From a checkpoint of a small mixture-of-experts model trained on Wikipedia: vocabulary 16384, a variant of SOAP for the experts.
Below are experts of layer 3 (counted from 0) of a mixture-of-experts language model. Rows are named router (the router's row for the expert), gate (a neuron's input weights, with its number), up (a neuron's input weights, with its number), down (a neuron's output weights, with its number) and show model dimensions 144-191. Each number is 500 + 25 x the weight over its row's rms, rounded and kept within 0 to 999. Numbers have three digits each.
Before each expert's rows: "mostly gets" lists some tokens that are sent to it at least half of the time. This comes from a sample of Wikipedia text that the model never trained on.

# expert 26
mostly gets: " | — | ", " | — |  |", "th |  |", " in) |", "',", " | Nominated |  |"
router:521453523496464482508473512516503492488519518490450501551451497453479497479511518470543517510522514507496485501570467497530529469522450450479522
gate6:464527527506470537520531513546503502545469489481515516484508437525500479519501528457525504528490517525464498477475461469490504535479512503472473
up6:514506469462541473484453489495497483545494543515476513514492490485491547499501493545471492515456535508498497495522510510488503490500537515519487
down6:476472534517517492476485575553514471508512474505463508505499474539516481477482468570456542500522484521509518534528477514501496488464519514499517

# expert 20
mostly gets: "==See also==", "- Born:", "- Country:", "Scientific classification", "- •", "Personal information"
router:469481534487524503559539515497505495523496483480499541528467536463488488463496488452481482501489465476482496520476529546510507486489495521490483
gate6:505488507545512518507514520485456458503515489512462513540451480511520524490514467506529503532523480486495490475532507532515541497459551478518499
up6:467490475523481498516531554454538481472483475483486502480480523520493520478485473551466522524472514501544525469522475529530511504456538496504480
down6:507507495492483525522512525515508498491445518475506500534483531496508529489525466472503516461523484492540530523523510503498449535465539523517492

# expert 19
mostly gets: " died", " was born", " was born in", "==Early life==", " died in ", "1"
router:542476502484505535535497471491462520461480542480466540514460521502511507481507478478514507507513520468460500558461454478503514470517482489538501
gate6:502493480492508549473512532427467481476468546534489520493473505524545478511519496486496436514481527514487499512508502496519499522509532470483499
up6:467537457531480541458489524503496472504490493513476485488505530553523481540522484467512482513520526511426448514502503470511524526502522520486510
down6:497517519494489485483515526446508474493526453509518514508497521531513482497502483495518513499506532482496477520499501527521552482482543510512560

# expert 27
mostly gets: " /", ", including", " such as", " included", " called", " include"
router:448534485506495485510487469508518437482526492504525471550493511534523498485489493439496522511516509511492510503489489552495485471535485511480503
gate6:518507520504501498531498472492505507491494475484486490492468527521513464498465468482496492490495483502493475496506457519485545514533538504486481
up6:460499539481505502516474511494488504537473501500528495473485522514485523496478475489462493451484480475493530515504494473480461499510504530496437
down6:478520500483477482496523546500479501497507495541469509553518495533496497459487459515504476509513489490501522479551476537500488518516519481482492

# expert 7
mostly gets: " Avenue", "ay", "): ", " province", " municipality", " Ray"
router:522478455498500453540454506483501488471530529464471534531498505498468480506483538462507501501489501476510491490524554477496488488523462502501521
gate0:505442500523530453476509503514525537463515529469497503501537470470497475442490477512489466526456501541466479476478474507509486525507506491546472
up0:500481512503494537499486497526535472510505510513505477473500516458533516516528497489513529533513511520488535463527503486533481467507496521539517
down0:516530499496515483467507505526469491500470502499483514511483523480526519460489476503510530502553478508532505496519494493458500506509524459520464

# expert 11
mostly gets: " this", " This", " each", " another", " similar", " won the"
router:542447512491485502481473511498482448467472544490455513504471491518493546466489515500537499526521491507492440464479476512532496499515513523504522
gate6:486528538471526497512550484493525530479502522497539496536520501473486498487498474488507521507538568524516468482524487490482497475483444547555522
up6:514476505500525508521504486516489489493481474509524518523468494554489566497515492546513521505504512505509508485531494483471506485489476490534501
down6:491501492500465492499480536497546493508495481482541521524497485482521462467460479486497534545526525444494452454513502556524487518496543521523491

# expert 25
mostly gets: "–", " in ", "/", " and ", " In ", "In "
router:539451505506507533487489507510469455496487508528477488550505532470514524504538541512537481512493528505462496470489497466547511495497468519505473
gate6:474530472460544497510495545483476484495528567487500467508510486525477535528500532501505521488533492492529483521489498486475501486522525492476504
up6:477504529523537469498490458509529538501463506490565486469536469482492488501510472542466524512481489470501512494480487526521508542521516529503512
down6:447520529520462496490497439488500509457511495524456511488474453519504546487520492496470503479496503529476494466534502482537476508516493510474486

# expert 23
mostly gets: "adow", "wich", "med", "ican", "ling", "bor"
router:491508478520504466471532506456453553464483419510494486455500442497544497528451494511518476515502527505505526478526535521535496530494528537491485
gate0:539481463516526520502540522488505520536486488511478506446463504473459548538507481484493516501503488549527512520526486505502529554482504507483454
up0:517519540472521475485464510538506524513511486564511487504473459533472497479522517489520502498518497491490484476462487525541503524492488492511460
down0:479506491522484508493554455469518479525532482564537501482532517517521526521513484479484481497537525477495534512487516505464490510535497533501527

# expert 30
mostly gets: " †", "*", "iley", "icky", " Anthony", "'"
router:511496505509523471465540480479451482493465487482481489520538505517521495501509521510503488495483489454491526483482495471558507546499498504470502
gate6:458520542522477496534484542501496544438523444520515492474536509504495501499524540499500475508517540523512467497449536518529500564451533525476520
up6:478515501512492521511519528488488528479486479499526494476511507504487496536507507494501501544523510474496535539512499483511534489499464518481483
down6:499501462471489514503530456517505530442510518503521521503499544527492509491463549505524502492495529493547488546516536528512525522485533514454509

# expert 1
mostly gets: " University", " Art", " University of", " law", " research", " High School"
router:486484531509497490491488511507494513475484485512501470532483508499510488485475550527489490496533487510513471474503494446501472494457486484534510
gate0:498519469511493500525528513474515478484509496494512477462497463516481505512465493451549492518528554505504489493494498586497506547478499495489465
up0:465518503554491516489550509500470505498496519502518522498481528533479493473489482502481547519500501537503512489480515477523539477484497481558535
down0:453501492503510459493504459470472512505538495486525502519506493511474466540518481484510550502477519470494438504537504457472534472494512514490515

# expert 28
mostly gets: "is", "os", "eng", "um", "ros", "as"
router:514541508521504454513482502500521501492532482484526507469514510476501468489519503501515502455488488510534509510499516518496502533534479480518485
gate6:477497476504529443467523516515488427573457480490556527518490516483489486494538531510474509470487467490521496530494528532520495497491523464520494
up6:480483475482530494540518528538478497518465493488500534465518484505558508509508485542500547515520491515529516505476491459467511473524492515510542
down6:510463480472465484550504474488522497539489500506523477539516517454418508504554528516500502503498495483450521556527497490499507463548499480445495

# expert 17
mostly gets: "(s) |", " % |", " |", "|---|---|", "os |", "y |"
router:516453540489455495517460508499491454475527504479461504534499508476506527501513548466556531537531515526513487501527480506542496494518458482474512
gate6:493475480539477517480498496508519497527477466505496472490469521494509539470493482480475460520495492508526468513462536509526498470460487469472502
up6:484489524484456545469479464500505491515514509519501515498511516502509496492516504486546524485495520497504516477483472473518530527425478544448501
down6:492490502491542553522483473526493485505499495509463509478558509491446469499524482484488512485517463532487528533526476503479495447529507535478501